From a checkpoint of a small mixture-of-experts model trained on Wikipedia: 9 layers.
Below are experts of layer 4 (counted from 0) of a mixture-of-experts language model. Rows are named router (the router's row for the expert), gate (a neuron's input weights, with its number), up (a neuron's input weights, with its number), down (a neuron's output weights, with its number) and show model dimensions 0-255. Each number is 128 + 32 x the weight over its row's rms, rounded and kept within 0 to 255.
Before each expert's rows: a language model's description of what the expert responds to. This comes from a sample of Wikipedia text that the model never trained on.

# expert 13
Clause-opening conjunctions. Temporal and logical connectives opening a clause or sentence, such as after, before, since, when, during, until, furthermore.
router [189 170 119 120  92 112 119 190 187 118 101  84 147 126 191 115 159 128 131 120 120 100 185 112  91 147 145 185  98 122  79  91 110 165 170 115 176 116 157 100 143 116 125  99 134 125 138 103  77 136 135 188 158 111 140 167 129 174 123 142 140  82  98 103 131 163 178 174 109  43  73  92 105 189 137 109 100 129 129 116  79 200 142 157 114 186 195  77  97 104 118  98  93 108  90 148 127 108 126  89 150 166 149 129  90 149 116 133  75 105 159 105 130 106 174  90  91 163 130 102 136 101 146 142 109 149 158  97 106 171 190  70 137 144  87 141 136 113  98  80 109 178 134 134  81 156 131 117 176  87  86 107  97 138 136 110  97 124 166 121 190 123 118 157  85 152 171 120 127 133  94 106 132 201  44 143  79 107 132 140 149  75 158 164 140 167 120  67 112 140 139 173 114 173 149 118 120 125  58 130 123 118 124 127  94 124 158  86 140 105 114 156 138 145 131 133 152 128 101 134 154 153 125 138 114 161  79  92 121 166 163 126 128 126  68 115 141 157 113 137 175 142 107 168 118 163 137  85  88 145  68 206  69  70 176 119]
gate1 [123 110 143  92 119 152 144 139 178 119 158 103  89 121 134 128 151 119 138  98 124 101 102 169 192  91 134 105  96 121  43 126 104 166 148 143 166 139 131 101 110 137  50  86  83 155 121 166  84 161 150  98 115 110 116 127 140 164  79 100 172 100 113 168 110 143 145 132 116 138  74  83 110  76 115  82 107 156 106 149  65 133 129  92 102 119 168 163  96 128 140 105 153 150 163 131 137 100 146 139 191 189 106 124 125 119 112 139 159 111 120 124 136  71  98 108  44  95 132 147  89 159 174 217 157 111 157 101 159 102 144 107 137 105  86  98 145 153 133  77 172 152 124  81  72 144 151  80 147  73 140  64 168 142 141 131 121  81 104 170 109 127 116 106 153 126 155 143 110 110 161 129 177 141 118 144 144  81 109 165 123  91 119 116 162 126  62  89  97 173 127 139  89 158 140 165 155 178  61 168 107 106 165  98 169 127 156  66 143 125  88 106 155 118 122 203 138 144  79 114 229 101 119  97 125 181 117 122 146 150 146  82 102 136 103 194 117  83 163 139  99 166 119 117  86 133 176  87 146  89  78 195 152 125 148 123]
up1 [148 117  99 121 145 122 133  98  90 129  40 139 158 144  56 152  74 139 133 136  94 127 177 137 117 111 130 113 169 179 171 192 142 140 159 172 114  96 138 113 141 148 131 133 144 101 154 127 159  94 139 131  94 114 164 128 143 131 136 139 157 133 115  97 173 148  53 137 139 146 154 172  45 171 121  87 101 133 173 119 168 125 120 161 123  86  97 156 101 145 141 135 166 177 186 109 113  55 171 121 137  84 140 117 125  95  55  59  86 101 153 124 153  88 100 107  66 164 110 123 109 100 115 141 105 120  96 139 108 111 101 101 136 121 166  58  84  73  93 118 106 122 128 139 169 130 152 127 155 118 139 172 103 156  90  97  69 105  94 167 158 145 153 160 151  86 127 138 152  99  93 113  95  75 139 118 132 138 105 145 153 166 119 151 173 111 118  73 136 130 154 122 184  63 139  86 172 131 142 126 140 187 132 148 152 148 141 122 111 101 178 112  58 148 118 126 102  91  69 185 114 187 134 118 134 178 176 147  99 117 182 126 101  80 189 166  93 186  72  63 148 150  80  82 141 148  81 121 104 162 179 111 112 154  99 115]
down1 [103 147 130 108  93 197  85  80 109 159 134 157 184 106  60 167 144 105 141 175 141 159 101 142 113 140  99 183  99 150 119 145 140 181 139 161 140 150 101 156  96 165 123 203 179  55  95  85 168  75 110  90 126 104 121 179 166  68 139  42  75 161 126  61 131 197 155 119 169 145 135 132 145 136  81 100 128 119 211 125 185 148 106 163 146 119 109 107 157 113 105 119 146 131 104 128 118 141 140  89 109  65 152 141  65 127 169  88 109  63 190 179 158 138 142 127 176 142 160  52  94 153 111 106 103 135 175 178  98 119 108 136 144 124 126 134  99 117  55 138 151  78  96 118 158 117 100 173 111 120 121 142 142 134  86  68 140 126 152 121 113 105  70 100 145 143  87 158 140  95  96 155 108  97 146 123 132  84 170  94 136 147 147 147 166 106 131 101 169  87 123 156 107 121 125 155 157 106 196  86 149 124  87 133 148  87  98 128  81 153  94  51 126 155 134 108 125 169 119  96 106 146 132 131 111 123 141 133 128 113 125 152 113 105 110 112 129 200 126 104 167  85 168  88 123 121 119  62 130 120 131 141 111 160 100 169]

# expert 3
Possessives and determiners. Possessive 's, possessive pronouns and "the/The" forms, often starting a sentence after headings, e.g. album's, his blog, The third.
router [190 130 108 179  89 107  67 162 132 138 127  90 150 123 140 152 163 125 111  92 152  68 204  62 133 104 141 166  69 103 106 122 152 189 112 123 113 132 146  99 143 160 159 118 118  84 141  98  67 127 172 173 182 169 112 181 143 129 108 129 124  88 103 108 153 113 122 184 109  97 118  71 100 180 114 128  97 106 154  96 117 141  99 152 160 135 182 103 143  65  73 137  87  89 100 149 126 100 102  71 123 144 132 149  59  73 108 122 124 150 117 157 142 114 140  90 111 180 175 133 115 103 148 118 129 155 181 140  72 147 143  99 140 154  87 100 139 121  66 108  88 171 170 110  74 138 133 169 167 125  93 162  80 144 109 150  99 131 140 126 137  91 122 173  79 148 150 143 150 129  99 169 145 113  99  99  79  85 105 165 144 118 164 149 142 165 105  29 103 100 137 146 152 172 155 158  73 126  91 211 132 124 161 118  90 110 131  97 107 116 131 140 175 113 146 109 146 134 143 152 142 135  70 165 138 145  36  76 101 154 160  86 135 104  91 115 166 139 100 157 176 109 120 168 114 122 151  99 101 162  70 165  98 113 130  92]
gate0 [162  74  96  95 109  96 156 129 132 106 138  73 111 142 107 139 121 148 103 132 149 147 127  98 152 100 146 134 104 110  92  92 114 131 191  98  89 134 161 182 124 113 172 104 168 108 125 117 116 130 136 170 188 136 129 110 172  88 128 155  94  83  77 130 139 106 144 139 108  88 201 145  91 154 141 137  90 120 232 138 156 134 169 156 179 110  77 165 123 122 125  96 165 111 161 126 163  75 117 145 137   9 153 124 132 150  75 164 108  79 162 102 151 139  98 167 124 136 135 129 153 176 156 127 107 148 181 155 208 184  98 162 104  95 128 141  81 169 124 102 128  98 119 117  86 135 160 119 149 103  76 140 143  74  90 143 180 131 170  93 152 153 134  68 107  94 127 160  97 125 116 140 115 119  96 119  98 207 148 143 115 128 104  65 169 109 175 123 162  73 113 136 187  85 118 177 138 119  95 140 154 133 116 169 148 157 123 135 110 162 194 126 119 138 148 125 148 112  96 127  78 112 146  87 128 172 189 115 137  88 134 187 201 120 155 131 121 141 109 130 194 163 139 119 108 153 113 143 101 119 120  42  87 172 125  85]
up0 [ 67 158 139 141 118 114 166 177 165 120 159 114 189 167 128 155 138 139 145 167 105 116 125  95 138 138  85 104 149  97 178 114 161 101  74 143 171 118 131 190  84 153 120 131 109 135 146 117 115 136 122  97 128 133 140 139  80 149 167 119 172 131 163 182 150  92 212 154  63 170 178 131 130 150 175 115 127  78  64  97 155 133 174 155  98 118  86  73 123 185  83 139 134 111  91 121 132 107 114 144 147 119 145 183 133 155  99 119 175 124  76 150 106 139 207 145 130 126 132 166  98 124 123 163 149 156 106 131  91 114 142 122 123  87 139 157 106 114 149 161 136 105 150 121 167 122 130 157 110 157 140 144 169 174 196 107 137 111  83 157 140  96 157 104 110 200  39  96 112 103 100 123 125 137 137 173  64 158 142 181 118  87 101 164 130 188 135 141  76  90 140  99 112  84  89 161  39 124 147 101 126 184 115 125 141 131  99 148  88 169  78 164 172 129  48 132 122 117 180  66 137 141  95  94  91 124 133 156 144 169 162 121 162 202 156 120 195 125 115 165  87  87 104 100 125 160 130 137 100 130 107 169 126 123 172 137]
down0 [142 163 109 194 164 100 131  71  80 196  88 135 123 175 153  54  91 153 151  54 162 151 145  96 108  63 102 102 136 146  96 143 143 116 185 137 108 104  87 123 114  99 135 154 146  84 139 128 106 143  99 161  93 110 152 102 114 184  89 126  69 145 163  61 151 147 110 113 111 165 118 121 170  99  88 106 110 154 147 169 105 141 149 158 121 107 147 101 135  88 173  43 131 160 132 106 148 107 129 139 141 139 119 167  41 128 145 149 157 126 138 187 191 167 120 111 140 147 115  55 154 157 115 101 180 100 120 129 110 125 187 174 163 138  64  80 134 113  99 130 176 119 141 113 158 112 175 178 122 111 180  75  97 187 103 134 145 177  95 120 132 124 134 161 122 106 151 168 128 146 147  92 134 134 106 100 133 142 185 106 148 166 194 174 140 122 136 131  99 123 136 138 132 124  97 161 149 151 134 111  88 153 115 161 133 143  88 156 116 144 118 121 152 164 147  90  91 161 143 157 142 109 123 149 108 184  60 127  99 155 129 160 129 142  67 153 137 184 146  97  23 100 127 106 153 131  72 160 138  91 128  90 172  59 133 154]

# expert 29
Mid-word vowel pieces. Short vowel or syllable pieces inside words, like i in enthus-i-astic, ro in troops, Co in Ivory Coast, ria in Austria.
router [167 158 165 138  74 162  98 126 140 141 120 116 183 108 182 103 160  92 104 154 195 114 151 128  92 136 133 203  76 101 150 101 147 145  95  94  86 148 136 139 136 120 174 144 104  96  79 115  86 121 103 161 150 120 101 161  75  93  86 135 102 131 106 125 114 110 135 195 104 141 100 112 104 162  64 145 108  91 121 130 126 164  88 162 177 156 129 107  87  80  80 110 124 109 168 154 125 121 180  52 158 145 177 103  35  95  81 146  72 155 146 140 103 124 119  86 163 156 156  97 100  65 121 123 133 165 138 103 139 109 109 127 134 195 153 105 167 103  73 142 144 173 189 142 110 134 152 122 109  70 123 125 144 159 108 106 150 147 177 126 142 160  90 189 100 193 150 141 159 157 134 129 166 144 155  87  57  90 140 141 137 112 112 142 183 148  47 105 101 109 169 202  90 166 189 163  84  84 104 178 163 148 108 112 128  80 104 157 105 130 117 127 134 136 141 114 169  96 100  67 128 155 121 139 142 115  65 135 112 143 141 140 100 101  88 171 119 154 138 127 159 153 162 159  81 128 151 126 150 146  69 107 108 130 158 116]
gate0 [155 102 148 133 107 123 119 164 147 205 130 158 126 126 108 163 205 135 157 200 165 159 126  59  63 131 126 146 155 104 123 171  93 126  90  94 132 100  98  75 125 127 153 155 111 129 133 112  86 119 124 118 148 137 110 127 127 166 107 165 134 161 160 108  90 167  97 168 208 120  48 166 101  78  94 147 153 146 141 121 165 114  92  90 132 134 126 105 110 136 134 161 107 139 101 126  94 138 127 105 137 145  96 159 102 194 165  76 144  95 107 107 106 169  77 136 102  81 136 107 150  57 113 129 143 145 140 152 176 181 137 116 105 134 164  79 124 120 131 141 129 117 127 182 174 127  97  76  70 102 142 132 125 121 149  73 151 175 102 148 108 168  65 122 127 162 122 185 115 170 109  74 153 150 116  89 115 158 161 162  71 159 106 151 128 137  94 111 154 149 156 163 117  74 142  86 127 157 157 182  61 140 140 142 159 103 166  70  84 147 116 145 145  84 140  99  50 124 155 179  73  47 147 118 148  63 133 214 134 157 105 139 100 162 166 153 127 170 118 159  97 150 167 102 142 142 104  74  97 109 124  89 108 108 125 111]
up0 [143 129 120 106  53  65 140 165 137 126  85 117 106 111 172 108 115 142 132 134 102 143 149  86 107 110 156 124 122 142 120 128 120 128 115 150 121 108 128  93 138 200 189 109 124 162 189 135  47  83 168 103 110 161 138 123  80 148 152 146  96  88  87 105 134 161 186 115 192 117 119 113 151 130  74 128 118 145 130 135 139 121 142 146 131 144 142 126 181 157 123 171 141 105 111 110  91 178 145 106 153 117  78 104 138 107 123 107  58  99  93  84 112 176 139 127 121  71 123 126 116  77 121 112  97 149  72  61 152 177 117 113 101  78 166  68 146 163 111 117 108 132 140  89 134  78  81 117 169 159 166 102 125  83 150 163 151 125 102 150 161 126 111 113 140 137 114  83 127 101 136  96 142 156 128  90 127  95 188 213 126 172 190 255  98 163  61 147  69 121 112 140 101 113 112  98 103 161  73  65 127 117 110 150 121 104  93 165 125 130 109  84 131  56 176 114 134 114 144 172  62 168 163 129 150 138 149 105 123 107 199 114 146 137 156 104 160 165 106 138 180 146 136 122 110 112 124 106 141 178  92  73 140 141 157 158]
down0 [107 208 106 150 146 118  79  99 177 124  79 107  98  66  93 152 167  98 138  87 121 142 109 107 141  69 111 122 173 133  59 140  75 108 134 140 126 108 146 147 132 159 149 175 126 118 143 113 160 110 149  80 138 180 172 151 205 110 146 121 188 124 103 103 140 114 119 113 110 125 166 133 193  95 158 117 164 164 114  95 139 100 111 113 146 109 102  95 120 154 140 159  94 103 129 144  41  85  91 104 168 111 109  63 135 110 222  76 159 154 128 174 153 116 136  92 111 118 180 152 148  82 140  78 145 145 113 179 111 112 128 130 114 140 108 153 116 172 134 143 115 152 148 128  88 128 133  99 113 122 127  60 106 123 139 128 138 115  72 146 165 104  98 195 129  82 122 154 132  97 114  83 117 106 185 184 193  94 138  82 199 145 145 176 111 135 115 132  90 150  74 148 137 109 113 157 178 100  80 136 147  93 124 161  86 110  92  28 152 145 127 112 137 147 129  64 112 165 102 142 125 102 111 145 154  97 131 100 120 160  97 127 130 208 163 186 113 172  95 135 151 125 134 112 124 185 112  76 157  88  79  88 112 112 111 130]

# expert 22
Verb stem pieces. Verb stems and syllables before endings like -ed, -ing, -ance, such as dest-roy-ed, depl-oy-ment, adv, develop, perform, allow.
router [132  65 129 121  69 116 122 116 154 154 134 126 154 161 176 154 149 100 158 103 189  86 110 152 102 139 114 177 119  65 128 111 191 170  96  62 170 177 107  94 166  71 165 162 120  97 103  46  68 125 133 111 158 158 109 150 128 104 107  83  95 146  99  92 155  96 147 238 105 117 175 105 107 169 123 122 108  75 139 120 111 185 128 160 152 150 161 145 158  79 126 111 154 110 169 158 176 127 119  83 140 181 106  91  55 148 117  94 101 139 120 153 124 103 175 153  75 144 205 135 178 132 128 149 119 130 160 110 135 147 170  80 167 179 144 105 157 124 113  96  66 136 169 111 122 172  97 163 101 104 114 165 144 157 121 139 112 121 167 118 133 141 110 118 129 151 133 147 155 109  82 101 155 211 101 149  67  99 173 131 161 124 127 108  95 124  84  87 122 106 153 141 129 198 134 117 107 139 121 132 145 121  93 126  74  60 122 121 108 191 143 117 123 146 181 135 167 165 100 173 138 167 154 130  96 125  92  44 100 119 124 149 156 110 123 142 131 170 100 117 142 104 132 154 107 145 117  95 149 178  83 163 127 115 140  82]
gate0 [171  91 168 169 114 131 118 151 139  44 203 184 100 197 184 120  95 108 110 126 124 167  93 146  93 161  85 163 122 128  89  90 185 185  73 170 122 170 127 125 156 169 144 158 147 143 111 140 107 116 141 137 154 108 146  90  95 156 183 120 145 121  85 115 130  99 110 151 107 115 180 149  95 125  79 152 138 100 136 152 108 121 120 127 153 125 110 137  91 211 103 134 117 114 104 155  91 170 140 139 129 154 149 137 107  55 150 186 166 136  99 135  68 119 170 138  90 146 154 145 122 129 184 189 162  78 125 124  96 120 106 124 140 194 142 149 160 123 140 135 111 195 124 154  49 110 119 103 139 165 106 111 108 184 121  84 153  67 159 120 184  93  89 129 145 135 179 137 132 134 124 117 154 136 162 186  99  75 137 203 191 128 107 101 105 122 106  94  89 143 151 135 161 113 137 169 180 161 132 128  93 100  73 122 138 104  69 169 120 101 125 160 127 158 115 147 121 143 100 108 172 175 119 122 108 159 101 116 138 121  95 120 158 176 105 135 156 107  83 114 106 189  82 144 102  98  72  80 164  66  87  89 120 175 106 117]
up0 [153 127 120 153 164 166 101 161  74 182 102 121 130 113  72 124 142 103 163 152 139 109 143  81  98 114 149  91 121 120 156 158 209 156 116 181  98 117 136 100  87 130 108 124 183 112 139 112 109 109  88 131  90 112 103 105 118 120 117 179 136 120 133 194 124  80 121 150 103 134 110 167 118  99 125  71 190 116  95 141 156 120 167 113 124 126 142  97 149  74 113  82 140 139 102  85 109  60 117 109  69 129 116 161 103 193 172 130 105  71 135 146 227 123 113 127 161 149  81 121  73 112 119  82 149 153 127 108 165 155 103 125 171 118 124 123 168 106 100 155 152 186 144  97 108 143  91 172 104  76 139 196  64 101 122 155 136  77  80 147  53  94 136 122 104 143  72 150 100 141 110 204 125 127 128  92 132 171  68  80 111 162 108 149 153 181 140 189 132 172  70 127 155 131 147 103 113 131 133 152 118 134 144 123 190 144 120  93 102 164  92 116 178 144 154 128 161 166 125 135 119 155 156 138 175 119 138 183  78 124 203  92  85 125 110 103  89 180 140 101 144 133 181 180 126 100  91 158 153  85 120 111  81  92 151 131]
down0 [139  84 138 163 154 165 161 162 128 189  88 162 123 168 120 165 144 118 150 125  93 124 124 154 188 160 164 122 159 130 134 161 161 123 157 142 129 101 119 115 123 186 132  85 167  73 134  86 186 141 185 123 137 143 144 205 127 138  74 130 145 164 195 113 118 120 117 139  81 206 101 172 143 184 147  73 118 100 144 144  86 141 102  95 149  90 151  71 189  66 146 128  88 152 110 101  99 110 145 121 196 126 162 132 124 177 106 142 102 200 153 174 200 187  53 139  83 166  92 148 159 147 141  94 135 105  97 136 184 125 139 129  99 119 103 138 178 150 124 134 136 141 142 203 140 176 168  98 144 126 135 170 131 114  68  87 181  72 154  94 109 138 112 111 117 147  86  73 135 104 118 153 149 115 133  61  86 146 179 132 210 140 140 128  96  81 116 106  83  79 147 155 128 140 135 109 131 122  93 143 157 131 156 158 128 169 184 101 140 138 114 106 165  95 133 150 162 140 162 161  97 138 106 167 153 106 144 105 152 172 147 176 135 118  86 161 141 148 179 150  83  83 152 182 158 128 146 153 162 130 134 127 119 110 112 134]

# expert 31
Copulas and auxiliaries. Linking and auxiliary verbs and "in" after a subject, such as was, is, were, had, can be, was in-ducted.
router [169 158 111 175 107 174  78 160 108 101 158  89 138 113 134 128 134 105 116 102 141  96 156 124 124 136 147 164  93 124  93 128 147 164 161 174 140 108  82 131 106 123 144 123 129 100 108  41  78 135 159 189 162 161 101 122  82 166 114 136 116 105 173 103 163  98 160 142  90  75  77 123  94 110  97  93  54 102 156 123  81 189 120 179 169 147 130  74 126 114 110 143 107  83 133 188 147 110 103 110 161 175 138 139  87 116 135 113 106 134 137 131 129  80 155 129  90 170 144 113  93  87 128 143  78 141 198 103 140 179 171  55 164 141 103 105 143  80  79 148  89 146 148 165 121 147 115 157 127 120 112 145 107 163 137  92 160 119 142 118 165 188  94 179 105 106 132 148 138 137 110 137 122 189  89 149 108 112 108 145 157 142 145 131  90 148  59  96 165 115 184 178  93 101  79 138  83 116 134 171 103 123 144 109  91 113 135  77 115  91 132 163 162 199 150 141 129 128 119 116 155 158 103 199 186 130 104  76  73 181 156  96 117 105  57 130 176 104 138 182 126 152 121 182 131 137 148 147 136 180  80 181  62 135 157  93]
gate0 [157 152 155  98 105 173 124  86 133 167 124 122 153 114 118 104 162 171 116 134 104 114  98 135  67 117 157 137 127 104 108 145 120  87 109 107 138 138 119 104 154  67  84 132 157  98  87  79 167 100 145 134 160 146 192 124 136  92  79  76 149  77  35 129 124 132  97 146 111 162  71 132 129 122 108 172 104  80  97  82  73 146  61  85  83 126 176 103 101  74 128  73 137 176 135 124 182 156 139 129 152 107 120 106 108 151 186 111 139 183 154 136  91 148 107  72 173 152  90 182  92 168 126  67 136 126 123  99 104 101 146 123  78 114 100  96 168 142 182  94 164 150 145  91  56 138 160  82 114 108  95  86 166 112 145 156 120  87  95  72 134 127 148 115 130 134 143  92 133 132 153 116 159 143 128 110 159 109  49 127 116 122 166 169 190  93 106  85 123 166 139 140 114 165 141  55 136 145  88 158 135  63  82  92  65 127 127 121 122 175 161 108 111 126 193 125 157  97 125 105 149 165 156 102 159 123  71 117 151 181 161 142 113  84  56 160 141 145 147 114 155 111 136  87 113 119 147 132 111 195 138 186 118 106 121 138]
up0 [139 169  43 153 125 178  89  79  73 124 138  93 179  80 129 109 161 162 137 153 118 148 140  91 129 145 119  95 176 127  87 131 122 161  53  99 121 127 113  48 113 116 100 128 122  78 101 116 126 105 160 129 156 108 164 143 115 118 119 111 104  94 136  92  51  99 162  72 152 116 127  94 136 132  97 144 150 108 144 119  91 123 148 138 107 154 165 103 156  98 126  82 105 113 158 160 101 144  98 144 153 170  94 121 123  80 163  51 140 135 131  98  89 163 190 125 135 156 138 126 114 127 138 101  79  76 149 123 135 118 159 140 127 111 113 111  79 122 164 139 151 193  85 169 167  96  66  89  97 112 119 123 115  52 124  95 143  61  87 146 142 165 122  81 150 113 145 106 117  99 174 122 131 195 115 153 130 155 118 125 128 138 120  81 155 126 117 110 161  98 163 142  67 154 116  73 120 114 125 113 159 139 124  84  87 154  54  92 102 202 186  85 143 189 149  62 112 167 186 125 143 161 202 186 163  87 105  85 186 134 163 126 124  82  87 119 144 121 147 138 144 149 140 143 134 139 114 191 164 134 111  94 169 143 181 143]
down0 [143 158 125 128 150 159 156 108  87 147  88 101 144 118 112 121 147 175 119 113 181 160 129 156 125 153 115 103 142 122 137 115 148 144 119 174 134  75 121 166  69 133 133 131 118 104 136 156 131  68 104 123 120 133 126 142 104  90 115  77 106  87 118 117  81  81 110 113 116  91 104 127  49  28 169 181 133 184 152 129 129  57 142 106 119 150  87 107 145 175  98 154 121 176 175 108 191 140 109 141 114  78 108 106 189 160 170  71  94 117 114 106 126 166 111 128 167 112 138 102 142 113 119 130 144  95 104 181 128 122  88 182 132 150 102 140 131 111 162 159 113 160 119 145 184 117  89 126 163 143 108 166 125 115 129 112 142  94  65 153  91 140 108 157 208  78 175 114 128 157 151 156  91 169 178  82 180 110 121 116 126 161 165 101 157 104  88 108  78  68 114 154 121 116 105 128 106 179 126 126 177 146 180 108 149  95 155  50 160 151 107  93 194 159 191  73 111 111 142  89 170 158 135 129 121 104 100 197 151 102 147 100 144  80 208  67 103 127 151 145 130  68 150  88 120 133  84 185 105 144 120 100 143 130  99 167]

# expert 17
Foreign-name middle pieces. Consonant pieces inside foreign names, often Slavic, Arabic or Turkish, like Haj-d-ina, Ab-d-ulghani, Do-ğ-a, plus Sh and Bel.
router [157 118 145 195  87 156  85 160 131 122  67  79 154 106 166 165 174  96 122 176 131 130 145 128 141 161 114 143  76 109 133 103 129 110 172 118 151 152 134 168 135 119 125 135 159  50  82  58  92 129 156 144 146 125 134 177  91 111 111 109 115  93 125 147 140 121 187 180 104  92 163 131 143 152 132  97 166 117 193  99 101 195  85 123 162 138 121  89 118  57 101 114  91 120 144 187 181 105 117  87  91 157 166 103  76 152 120 140  88 158 184 141 120 101 139 120  99 162 160 148  97 125 122 144 103 132 230 137 126 133 171  99 138 206  68 100  94 135  40  90 165 141 150 134 148 122 108 160  82 137  94 148  97 120  90 122  91 126 171 100 118 145 125 167 110 150 149 126 164 130 105 122 168 148 108 142 115 136 153 121 120 126 129 142 184 164 120  99  77 145 168 185 137 160 129  75 141 105  69 103 137 168 129 154 101  85 157 146 122 136 161 151  94 143 149 166 181 127 135 106 134 124 107 167 181 148  99  96 103 148 133  95 159 120  33 137 169  94 126 130 148 141  96 134  98 102 146 117  87 191  89 112 136 128 121  25]
gate1 [150 145 148 154 149 144 151 167 164 140 106 146 124 100 155  98 155 122 176 108 175  57 138 118 152 190 137 100 119 169 113 172 100  93 178 157 185 149 138 127 111 113  80 109 147  40  72 139 118 137 162 109 116 154 162 165 169 128 108 137 119 133 127 110 137 173 180 124 127 152 152 161 168 161 103 125 144  85 107 100  82 162 151 121 166 163 123 132 196 153 137 119 106 144  91 133 130 184 173 172  88 148 128 143 106  99 121 125 135 104 178 127 131  81 139 140 163 166  99 115 136 143 140 140 115 176 179  93 143 126 100 122 178 153 103 153 136 144  90 153 147 195 127 133  81 102 120 152 128 123 138 163 106 177 153 136  62 125  41 147 137 155 162 168 140 165 150  94 109 107 122 181 100 114 128  85 160 143 132 104 119  92 173  95 179 102 102 154 121 155 125 118 110 135 128  51 137 137 151 173 138 135  70  90 180 127 154 133  88  77  72 181  91  99  97 162  89 103 120 122 185  92 143  72 169 155  78 151  82 176 150 203 122  93  59 169 129  55 141 177 134 114 150  84  98 123 122 124 165  72 150 182 132 130 181 140]
up1 [126 120 118 156 108 100 132 135 133 157 190 116 136  86  91 151 113  69 162 172 146  69 160 142 137 204 140 124 146  84  87 117 163 130  45 126 152 147 103 154 109 130 119  90 138 147 112  45 140 143  98 140 167  82 154 144 107 171 129  99 117 129 111 133 139 146 147 111 113 162 123 197 158  96 157  93 152 120 106 129  92 167 142 150 146 117  97 104  62 177 134 125 166 138  71 114 120 146 192 102 105 159  72 142 114 183 130 155 171 141 154  98 122 134 128 145 152  98 138  79  92 170 205  61 101 125 186  89  95 132 106  63 137 138 130 141 163 131  86  83  80  63 109 189 121 125 130 139  91 159 100 139 183 185 169 190 149 122 114 123  55 120 128 115 159 133 110  97 117 112 140 179 196 100 104 103  96 142 124 174  92 156 154 146 109 190 161 145  88 101 128  94 150 140 114 133 148 172 107  94 137  87 143  78 133 172  89 128 114 142 112 163  72 143  77 143 140 141 112  97 125  83  93 113  89 145 138 156 189 176 113 149 110  94 132  74 133 120 139  95 153 179 115 117 143  92 124 139 131 203 103  97 112 145  61 126]
down1 [188 139 181 148 150 200 145 107 169 105 165 132 129 115 117 190 160  76 146  75  43 130 115 125 154 151 157  52 130 137 157  97  86  90 149 119 209 178 156  80  96 179 162 105 124 153 155 137 129 102 136  27 110 134 123 143  77  86 108 116  93 157  84 111  87 182 126  79 111 103 105 144 154 145 195 134 118  98  97 126 138 114 104 148 182 162 111 155 133 110 152 156 136 116 140 128 137 172  96  88 120  88 143 159 204 158 123  85 151 150 126 166 120 143 124  70  82 185 157 120 126  97 138 130 123 118 126 151  97 135 121 191 102 124 137 112 135 112 156 120 123 105 119  92 103 127  94 103 143 147 159 155 102 114 172 157 135 132 112 143  93 165 169 107  95 142 156  34 103 104 172 102 121 147 132 129 181 104 145 115 106 138  67 171 109 123 121 129 157 131 137 127  93 122 144 155 240 117 132 145 109 116 204 122  71 111 128  85 123 180  97 136 162  98 108 147 178 139 114 104 141 116 127  92 168 117 130 127 119 100 162 190 148  88  64 105 118 108  77 133 141 127 143 104 161  98 101 178 139 103  73 159 119  75 122 117]

# expert 14
Name-initial pieces, year twos. The digit 2 starting years like 2012 or 2009, and short first pieces of names such as R, M, Se.
router [196 132 113 120 114 160  97 133 158 125 133 113 153 131 148 121 139  79 101 129 191 104 181  84  83 131 131 169 125 117 101 140 169  96 172 158 136  96 122 131 134  91 124 133  91  90 101  69 105 132 155 167 171 123  98 107  89 114 103 164 114 118 130 118  86 151 145 179  82 101 120  98  71 152 130  85  84 139 155 127 116 179  90 158 182 138 135  86 143 104 114  75 108 119 179 161 154 139 134 135 181 155 166 161  75  67  98 111  50 174 210 114 106 112  88  76 133 148 196 128  84 105 122 111 126 187 170  96  98 140 166  82 129 198 123 102 160 158 143 143  95 156 161 127 110 120 111 138 148 111  68 173 105 111  74 110  60  91 129 137 182 118 114 146  98 113 151 129 142 152 124 126 109 189 137 129  91 102 145 137 170  90 129 125 142 146  79  90  95 120 187 196 145 111 191 145 117 134 149 137 134 123 122 173 116  49 190 144  91 119 140 141 100 178 152 143 166  91  98 160 148 134 154 195 135 141 133 115 125 148 105  89 173 162  80 151 108 136 112 146 148 103 121 183 117 109 137  84 110 202 112 131  70 139 150  74]
gate1 [177 149 114 153 124 161 126 180 117 138  84 107 137 130 158 115 121 215  90 102 156 126 157 102  82 110 139 109 112 156 151 120  83 115 163 149 122 154  88  89 195  82 145 160 220 148 107 121  77 115 130 114 116 167 103 123  44 134 145 109 115 157 113 172  86 126 182 144 111 138  72  81 102 118 107 137 105 178 117 152  99 113 109 118 127 194 102 124 170 112 169 100  73 146  85 185 154 114 185  89 132 152 145 138 135 132 164 122 118 149 102 122 128 124  70 144 162 153 102 116 159 102 105 116 149 149 159  89 107 123 141 115 121 124 123  65 129 117  92  91 192 148 174 163 177  91 133 164 173 109 120 104 162 186 116 112  90  96  77 144 138 130 153 150  82 112 152 155 118 131 155 110 154 188 127 152 161 135 152  92  88 172 107 131 171  78 173 123 102 131 137  87 143 115 113 109  10 138 128 155 125 188  95 180 147 128 122 146 168 145 100 157 170  90 128 135 121 146 136 129 127 134 127 198  68 121 138 129 149 115  65 108 136  96 163  99 172 166 109 117  65 130  90 170 175 131 158 118 114 182 138 189  62 112  90 164]
up1 [122 103 166 138 141  94 124 113 127 210 154 160 142 117 106 154  78 110 198 149 139 174 177 133 135 146 100 175  91  88 116 120 189  93 147 139 120 178 132 141 127  97  84 147  90  80 167 122 146 131 139  75 118 125 141 111 136 132 182  79 123  98 182 133 124 128 236 144 148 115 145 143 102 145 186 128  78 131 101 104 109 121 149 126  98 122 112  84 194  95 144 146 130 111 208 169 157 145 150 154 162 136 196  87 165 117  84 127 111 153 151 155 150 147 143 154 122 151 190 155 119  98 131 101 134 149 109 158 147  83 117 112 174  79 163 147 108 110 148  84 138 107 100 137  74 147 158 110 164 165  94 115 104 111 100 155 136 167  82 101 152 127 142 101 172 136 182 125 107 111  86  62 122 139 189  84 105 175 137 118  91 130 102  93 164  68 114 101 112  97 153 130  74 165 124 132  88 168 116 188 119 102 172  88 131  54 123 155 149 167 115 116 119  70 169 138  69 161  96 174  85 102  62 131 140 120 107 156 120 144 122 128 133 163 121  82 146 133 136 137 109 170 122 218 147 175  80 125 119 130 118 105  69  98  90  86]
down1 [160 102 170 148 183 154 175 114 152 170 144 138 124  88  86 161 126 121 167 123 158  82 217 104 180  69  92 133 181 127 130  69 153 106 193 124 127 118 152 114 108  97 105 150  84 120 139 111 137 162 122 158 163 159 177 101 159 148  98 127  93 120 133 156  95 134 134 141 132 125 131  97 143 100 175 110  76 111 159 162 134 137 125 132 124 173 109 122 135 113  83 187 172  98 162 143 139 147 124  98 116 127 121  44  50 123 146 136 158  78 147 106  91 126 163 110  80 186 147 160 150  82 119  72 143  68 121 116 179 133  95 144 130 105 114 102  98 114 107  74 118 189  95 106 116 102 188 164  93  80 137 168 128 168 139 138 164 192 182  28 110 137 122 161 159 119 149 139  83 156 134 108 115 113  69  92 170 143 124 179 193 139  92  64 128 116  94 100 139  78 111 158  97 133 159 112 100 150 160 112 108  80 132 121 149 148 155 126 125 139  90 177 100 119 106 159  88 190  81 146 130 153 143 112 146 109 146 140 104 164 166 138 111 118  99 111 127 167 154  56 145 143 134 105 156 130  83 162  63 126 135 175 108 111  93 182]